python train.py --d_model=224 --experts_per_token=8 --d_expert=48 --moe_layers=[2, 3, 4, 5, 6, 7, 8, 9, 10, 11, 12] --balance_loss=0.00366 --balance_bias=false --init_std_router=0.00613 --norm="rmsnorm" --norm_eps=1e-07 --tie_embeddings=false --optimizer="soap_variant" --beta2=0.95 --train_tokens=289500000
Below are experts of layer 7 (counted from 0) of a mixture-of-experts language model. Rows are named router (the router's row for the expert), gate (a neuron's input weights, with its number), up (a neuron's input weights, with its number), down (a neuron's output weights, with its number) and show model dimensions 168-223. Each number is 128 + 32 x the weight over its row's rms, rounded and kept within 0 to 255.
After each expert's rows: "mostly gets" lists some tokens that are sent to it at least half of the time; "gets" lists some tokens that make up at least twice as much of what it gets as of all text. This comes from a sample of Wikipedia text that the model never trained on. Tokens count by the router's weight.

# expert 106
router [225  79 149 119 128 162  94  88 134 106 131  98 168 133 123 172 111 123 124 136 139 143 113 187 114  93 151 110 168 103 118 105 119  61 185 174  92 107 140 158  68 127  61 115 109 168 117 114 103  97 134 118 113  86 110 132]
gate0 [224 118 116  90 135 127 171 119 119 122 134  46 127 122 143 137  94 100 122  75  89 139 159 111  99  90 190 134 153 102 182 134 181  61 111 161 186 114  95 167 123 162 163 119 125 108 165 136 151 207 119  89  63 158 121 138]
up0 [142 116  89 160 179  95  69 104 151 187 104 184 136  60 120 141 202  87 125 157 200 156 166 146 162 112  91  87 160  86 162 148 140 143  93 132 129 161 146 116 137 156 149  76 102 164  70 134  90  84 107 164 202  96 165  96]
down0 [ 53  84 154  97 121  86  52 132 140 129 100  92 154 134 116 140 141 117 110 180 138 156 154  88 158 191 140 151 157 123 116  84  91 163 149 121  88  71 204  58 174 129 166 132 124 117 142 147 143 174 155 138 132 101  86 102]
gate1 [169 109 113 157 168 125 109 123 156 133 139 143 126 188 133 160 106 161  85 154 107  97 156 142  87  68 128 191 115 100 106 141  97 123 157 150 134  95 136 111  99 200 111 111 141 106 121 115 132 123 118 189 114 112 183 140]
up1 [ 97 101 135  89 145 137 146 118 132  54 114 140  91 173 208 145 192 108 194  87 118 122 161 121 100 131  95 123 132 163 100 131 149 160 174 126  47 105 151 165 162 108  94 145 107 128 125 141 107 119 149 112 117 175  99 126]
down1 [130 182 160 191 163 166 121 180 135  96 113 176 150 141 106 142 113 101 141 157  93 102 171 151 175  94  78 107 137 156 121  93 153 148 114  99 112 164 142  61 165  96  96 137 144 146 111 136 115 161 175 105  83 149 174 113]
mostly gets: " \"", "–", " (", "i-", " '", " \"S"
gets: "\n", " (", " \"", "-", "/", "==="

# expert 50
router [197  69 126  84  87 105 126 147 112 128  92  78 134 120 125 144 127 123 133 120 103 149  94 128  88 138  74 161  88  76 108 134 115 144 222 146 141 158 149 128 119  83 124 122 130 138 151  87 151 110 114 127 121 107 126 148]
gate0 [136 189 190 163  71 173  61  93 160 135  91  88 112 135 110 137 141 133 142 112  81 132 115 153 133  80 138  98 119 120 144 105 124 141 140 163 129 155 119 153 138  78  88 100 101 175 120 143 124 107 172  98 150 125  82 127]
up0 [160 125 194 104  69 113  74 104 142 166  88  85 114 123 108 121 155 113 140  54  90 157 113 150 110 122 143  88 119 109 162 127 116 153 118 172 119 158 111 158 114 120  92  90 117 144  96 129 115 104 158 158 128 115  78 117]
down0 [119 132 103 155 101  67 102 158 165 139 116 129 159 191 139 108 106 125 126 111  84  78 153  22 105 125 158 133  87 132 118  87 123  85 129 100 102  95  80 140 210  92 141 129 130  63 118 138 104 145 122 117 126  88 109  81]
gate1 [179 111 162 129 162 132 112 141 148 120 109 135 167 127 157  31 134 153 111 130 118 131  99 136 139  80 114 172  61  84 144 157  92  78 164 138 102 165 150  73 161 139 100 111  94 162 124 140 184  95 159 146  98 163 140 125]
up1 [136  98 144 135 138 174  99 114  56 145 172 130 121 155  97 122 127 141 165 112 100 100 115 110  80 163 194 110 181 164 122 121 129 185 105 115 112 171  37 140 161 104 152  80 145 133 175  85  99 146  84 117 184  98 144 208]
down1 [ 97 188 136 101 117 107 120  94 112 177  97  89 105 140 125  96 138 104 110 132 151  90  92 115 183  85 142 104 200 156 173 163 107 112  91 110 126 112 155 138 142 183 133 143 131 173 101 193 111  98 125  72 163 108 113 113]
mostly gets: " \"", " dis", " un", "i-", "_{", " ("
gets: "-", " (", " \"", " un", "/", " dis"

# expert 38
router [113 202 135 163 108  85 145  83 145 164  82 114 117  50  95 109  88 144  83 199 107 165 122 116 112 140 116 124 145 148 147 121 187  81  59 113 115 128 192  95 128 112  94 124 186 166 161 148  69 167 114  79 151 137 133 142]
gate0 [172 100 155 169  99 141 116  93 145 151  47 153  84  95 164  91  79 116  93  91  58 158 125 158 129 124 148  96 111  96 178 140 141 158  95 130 118 163  99 103 114 174 158  74  86 102 125  91 139 145  80 169 144 191 128  83]
up0 [129 109 163 100 184 165 128 152 139 114 112  59 119 175 126 169  96 134  88 132  93 140  81  72 143 124 105 139 157 148 122 111 205 141 140 123 156  92 104 121 138 155 116  99 204 153 135 152  85 121 120 128 149 109 107 133]
down0 [ 88 117 104  72 118  84 115 113 142 160 173 104 111 101 108 123  67 144 133 158 103 108 127 104 138 151  97 147  98 145 119 136 119 148 189 189 106 134  68 162 128 182 152 113 135 160 152 130 118 177 152 140 128 171 166 168]
gate1 [124 181 141 112 117 125 174 105 129 146 110 149 121 145 130 175 150 163 199 151 139 103 114  81 118 159 163 146 128 168 130 110 116 102 127 164  82 126 100  79  91 146 113 119 193 178 136 138 106  98 118 130 219 165 138 151]
up1 [152 134 147 149  74 149 145 105 142 142  80  75 134 104 151 175 155 136 134 121 107 134 151 160 147 141 152 122 115 174 141  82 189  83 177 170 127  89  80 107 108 101  70 161 139 192 115 144  81 107 126 100 139 188 185 181]
down1 [180  63  89 129 112 114 154 130 150 170 133 137 174 106 153 124 147 173 106 122 145 133 107 104 125 116  85 169 168 128 146 110 119 152 153 102 127 176 121 163 113  73 102 117  79 144 131 103 145 143 121 124 155 118 228 108]
mostly gets: "pt", "cept", " promot", " vers", " ", " call"
gets: " ", "in", "an", "pt", "o", "u"

# expert 104
router [168 150 101 140  82 113  94  73  90 134  74 145 118  86 182 139 132  69 126 153  73 135 160  87 160 115 134 130 167 152  95 152  92 134 128  82  99 168 171 155 121 125 192 141  85 135 173 155  94 161  76 116 164 117  96  90]
gate0 [ 66 176 131 159 182 145 158  91 113 152 114  99 119  92 148 201  79  69 100 139 104 136 190 147 177 117 100 177 103 173 101 145 102 155 104 156 157 111 143 145 168 106 142  96  92 129 128 141 175 120 131 161 175 146  66 121]
up0 [147  95 161 111  92  88 144 137 176 135 104 144 138  71 105 113 151 115 137 143 113 137 113 159 123 131 123  68 119 112 117  71 167 149 127 139  93 126  94 152  87 181 102 134 102  99 118 123 132 167 150 102 101  92 141 111]
down0 [143 118 109 161  81 141 149 137 197 103 131 145 152  73 101 121 116 105 153 113 129 125 149  80 104 169 109 121 173  96 182 160 112 135 131 165  78 107  98 137 167 165 127 154 149 105  82  79 129 104 183 124  98 112 174 108]
gate1 [124 156  80  75 142 106 144  76 109  79 147 109  90 130 152 100 140 115 128 146  85  58 138  99 131 121 202 119 154 137 100 125 119  88 139 129 121 134 135 174  93 113 118  98 152 138 130 148 145 159 135 115 122 142  32 151]
up1 [126 115 114 117 115 131  73 144 102 118 152 145 164 128  96 142 105 200 102 114 199 129 104 154 117 116  91 154 112 142 176 107 162 127  97 154 176 129  92  70 160 137 141 120 119  87 155  92 118 118 168 133 132 152 201 136]
down1 [135 121 147 128 169 139  88 182 139 104 170 106 164 110 138  93 152 116  95 125 141 189  25 122  91 156 130 127  99 208 114  93  90 138 167  95 109 145 149 163 110 157 108  98 102 158  90 167  34 149  60 154 151 119 173 100]
mostly gets: " tr", " cl", " pr", " d", " ph", " par"
gets: " d", " c", " l", " D", " b", " H"

# expert 29
router [108 123 100  89  94 123 134 139 116 144 119 118 185 125 193  95 122 101 131 181 182 146  94  58 143 121  90 138 151 117 138 185 129 139 102 171 142 164 125 104 205 105 161  58 205 104 137 150  91 114 111 111 139 160 106 133]
gate0 [116 136 114 130 169  82  98 107  95  82 139 136 144 144 108 111 111  97  70 139 171 175  90 100 142 111 178 173 191 132 174 165 137 188 185 163 163 122 154 145 154 145 136  32 145 104 218 159  77  49 159 134  97 138 115  90]
up0 [167 121 152 143 136 110 182 172 147 216 171  80 121  72  91 168 166 150 101 122  84  84 154 202 118 141 131 155 136 173 112  87 145  54  87 124 132 136 144 107 122  77 107 148  92 153  97 116 146 148 127  99 110 101 137 112]
down0 [103 104 176 116 111 143  98 146 140 113 117 145  98 109 111 202 102 139 113  63  84 111 140 132  68 129  89 132  95 119 173 136  89 120 104  96  90 203  97 109  96 102 158 111 137 109 149 113 105  94 117 132 172 146 142 108]
gate1 [135 145 187 107 131 128 108 189 116 151  95  55 166 171 133 156 105 129 147 184  73 105  70 102 107 155 114 140 122  75 132 139 129 152 137 168 126  86  91 105 176  76 176 133 150 147  98 131  91 110  93 104 133 157 112 147]
up1 [ 62  99 146 158 129 155 123 102 158 108  79 159 118 116 119 201 109  97  99 104  86 141  91 101 108 106 158 112 140 166 116 101 160 175 101  73 122 177 113 124 129 162  67 255  78 156  93  73 132 141 121 145 127 112  95 102]
down1 [ 68  75  91 155 171 101 106 103 170 145 155 136 179 165 145 122 118 136 139 123 124 143 120 125 161 130 117  92 138 149 145 110 148 100 170 155 104 118  62 134  85 142 161 162  84 113  85 111 141 158 179 108 106  90 104  99]
mostly gets: " ar", " val", "stit", "imin", "ordin", "omin"
gets: "ur", "in", "ir", "ol", "or", "ar"

# expert 11
router [ 74 145 123 126 158  82 143 207 139  98 131  95 110 145 148 113 120 119 135 138 109 131 136 133  76  79 112 163 141  82 154 108 159 140 106 109 133 143 197 159  85 130 165 183  72 197  96 178  81  81 100 107 129  60  86 100]
gate0 [124 130 178 119 123  92  96  86 115 107 150 124 104  83 136 194  81 169  75  99 127  91 148 194 144 134 143 163 197 178  65 100 156 154 102 151 152 191 149  57  98 163 121 169 151 145 131  80 109  66 174 143 163  75  75 129]
up0 [174 147 148 142 183 153  99 185 132 116 116 174 126 154 123 126 147 142 178  78 114 146 141 139  87  94  76 124  43  98 101 135  86 137 109 112  95 139 164  93 154 134  90 164 140 110 211 119 132 148 121  98 113  97  56 138]
down0 [172 112 108 136 190 163 126 149 165 147 134 111 118  89 131 129 159 161  72 162  99 126 184  87 125 123 127  89 149 127  73 118 186 130  81 115 141 187 157  90  99 149  85 118 105  83 148 108  87 143 129 130 124  81  89 125]
gate1 [ 85 111 142  96 142 188 146 119 157  82 147 106 176 115 104 166 129 126 142 132 110 138 138 127  78 100 116 107 109  81 169 173 140 121 129 145 128 146 177 126 114 191 116 203 146 167 111 160 118 118 133  83 110 177 136 138]
up1 [ 60 129 129 114 128 155 140 119 123  94 139  81 172 128 118 198 107  85  59 109  80 157 150 117 106  95 124 108 124  34 172 126 164 110  68 124 136 112 122 165 124 209 116 130 118 135 156 121 139  93 148  58 133 163 112 151]
down1 [128 155 129  82 151 117 192  91  57 173 178 132 176  78 126 112 107 134 136 157 177 112  73 183  96  92  69 162  97  93  75 158 148 127  61  89 108 140 107 208 148 135  81  89 167  81  96 104 168 135 164 135 156  95 106 170]
mostly gets: " Mont", " Lond", " Sant", "ç", " Saint", "ab"
gets: " ", "it", "ab", "ant", "ac", "est"

# expert 9
router [151 149 127 136 144  76 129 162 177  82  99 148 159  97 116 134 127  55 149 124 176 133 109 154  73 117  79 177  60 121 121 133 105  66 160 155 126 159 101 127 117 125 115  98 108  97 128 185 136  56 151  77 172 123 147 164]
gate0 [119 113 105 150  80 161  62  84 143 181 111  99 158  75 146 152 127 135 120 115 116 122 137 117 142  87 158 187 124 208 144 146  68 171 107 134 116  90 119  95  99 151 111 186 107 143 147 136 118  78  86 140 177 132 100 134]
up0 [ 93 122 136 107 114 111 145 160  68 123 198 129 177 149 117 150 151 180 162 165  86 134  98 107 177 142 109 115 194  71 111  54 114 140 156 113 151 147  97 144 108 100 125 113 146 108 140  79 114 138 111 108  79 152 182 133]
down0 [135 111 169 141 133 160 182 173 106 129 112 100 121 159 144 166  64  73  84 128  93  64 147  99 106 137 117 126 143 103 120  89  93  51  85 101 152 118  78 110 127 139  77  84 135 143 150  99 155 136 160 136  96 120 140  97]
gate1 [191 131 149 134  61  88 165  97  83 124 125 138 165 105 161 126 172 119 144 197 139 141 127  74 144 114 120 123 125 136 146  81  83 148 161 116 138  76 161  90 190 131 177 152 125  79  57 168 104 125  99 107 160 117 138 161]
up1 [168 124 172 127 120 170 154 114  98 104 134  61 146 154 159 129 132 134 117 192 172 169 131 130  98  92 141 131 128 164 145 135  99 152 118 133 145 116  82 151 144 123 112  87 165  86 121 164 160 141  54 143 163 130 152 187]
down1 [115 103 148 109 136 139 130 122 117 137 182 153  88 161 132 170 130 107 121 155 101 101 199  64  46  78  78 126 137 116  82 117 134 141 141 139  72 136 109 142 111 117  91  92 138 149 121 126 113  81  60  98 170 136 170  71]
mostly gets: " ===", "|---|---|---|---", "\n", "|---|---|---|---|", "|---|---|---|---|---|---|", "|---|---|---|---|---|"
gets: "\n", "-", "===", "==", " ===", " =="